config = dict(
    num_hidden_layers=10,
    hidden_size=384,
    n_experts=24,
    experts_per_token=1,
    d_expert=272,
    d_shared_expert=512,
    hidden_act='swiglu',
    moe_layers=[0, 2, 4, 6, 8],
    router_score='softmax',
    normalize_top_k=False,
    routed_scale=4.9,
    balance_loss=0.0117,
    balance_bias=False,
    init_std_router=0.015,
    lr_router=0.000248,
    vocab_size=5317,
    norm='layernorm',
    norm_eps=1e-06,
    tie_word_embeddings='early',
    optimizer='adamw',
    learning_rate=0.000313,
    beta1=0.95,
    beta2=0.99,
    max_grad_norm=2.0,
    batch_tokens=[32768, 65536, 131072, 262144],
    max_seq_len=512,
    train_tokens=280600000,
    max_steps=2586,
    dataset='wikipedia_en',
)
Below are experts of layer 2 (counted from 0) of a mixture-of-experts language model. Rows are named router (the router's row for the expert) and show model dimensions 288-383. Each number is 500 + 25 x the weight over its row's rms, rounded and kept within 0 to 999. Numbers have three digits each.
After each expert's rows: a language model's description of what the expert responds to. This comes from a sample of Wikipedia text that the model never trained on.

# expert 8
router:478476492515419490520474498483507505527522478507495484493525532453479481486507510469512485475471516512478509542483504526468489517509505463453488480543504510486512471514537473463502536507508530471478531520540513504536483534525472534515456525516515534506549497467462492483483468512520543521
What it handles: Letter pieces and accented characters inside foreign surnames, mostly Slavic and Spanish, e.g. š, č, á, ñ in Liškova, Fariña, Yevseyev.

# expert 3
router:501507498522544468519498530480479532520485477529490516511477455506447498506482509526524506468515506457544521485502474478470518474520532506505489461520537495463506501520518515506553484503518490479525509501485459474524519466539453520456525509526512537461495512460464527470481497535476524512
What it handles: Plural suffixes and plural nouns ending a word, like -s, -es, -ions, -ers, e.g. mansions, soldiers, teams.

# expert 18
router:466527499453487451496463468502517455550477506488508475479501488496524512519493513513507484527507477522489445530514505503494522522539479542534515515477497518514453476499477490483514497505477484517518472512508471518451504507450491532528489477522493470520501446508516481536533472498499489461
What it handles: Sentence-ending periods with paragraph breaks, == heading closers, opening parentheses and quotation marks before new content or tables.

# expert 10
router:541462538505495494525522451451529504490505529517506491509505533503447503478513464518529502538479470470467540518466496499500498487477552522518531545501468522481506513477519516522527554487522508523500470494480519478496518506515464459517481473471460477504506522531507489528515481454504492457
What it handles: Colons after infobox field labels like Location:, College:, Engine:, plus column-separator pipes between text cells in tables.

# expert 0
router:499544542535488519474494485464522462488544533498434457509458499495504516510464548510491545484488470516508503477537473472536498467542480495459509496512542472504505470511471530518471522489522502540515486480473516466489537480491484505499500486493506537541479476481524490490475519481504471492
What it handles: The words the, this, these, each, same after a verb or preposition, e.g. "of the artists"; sometimes "the" starting theologian or theater.

# expert 1
router:532517524507522513472482502481502512533511487522480533502508480528454492491458509478453511495510501508516526501451495499515504531523526506490481444453518515475536492490523509531492504516462531452475534516475520494519492520516458517524489470479486485458508524470468465515503554470451519527
What it handles: Place-name tokens and their endings, such as countries, states, cities, counties, e.g. United States, New York City, Queensland.

# expert 5
router:505510482514565487470482472529481541504478504485463546474500481505508469459518540517508478491543512508499498523490496493524519555467461523486500551476469451501536528529511466485536491481527490507517531493566548519456543526514545461526464497476484535544506522498528502512528496533482498500
What it handles: Commas and the words and, but, or, & joining items in lists, clauses, dates and numbers.

# expert 13
router:507518490507491486486513507499499534514474488490524492471485507511534500505476475540530520487491501488526496480449483514511479544505515527499506477524491516498437535521506492468530502600494460429521488465484472475464514501473524532484543479507539507519514496491534535457524477526513512543
What it handles: Opening pieces of split lowercase words, often prefixes like re, cont, dis, st, as in reductions, reassigned, continues.

# expert 21
router:487460513510501520528486512465463487528478455502469484466507539501523489512493499480463513500525548530474519497480530562512473512483520490452532473499519471500499478476481481515473519595477525482493538447507499509496468555488521540471499524497450496508510494550510474532524499509471478515
What it handles: Capital first letters or pieces starting proper names and initials, e.g. Claude Sylvain, Joseph L. Hall, Mc, Bar.

# expert 20
router:532477492505470518497533508462518444467473539522508471505534526500535523541496493510481474517493499506477476514511492493501497541518483504505501517498480521491499512458469469509530486485483445506463481492537511502455527452493508448479515510487510475530485453535518516489530485518521504535
What it handles: Hyphens and dashes inside scores, ranges and compounds like 3-1, 2-8-4, 2001–02, plus list-item dashes after line breaks.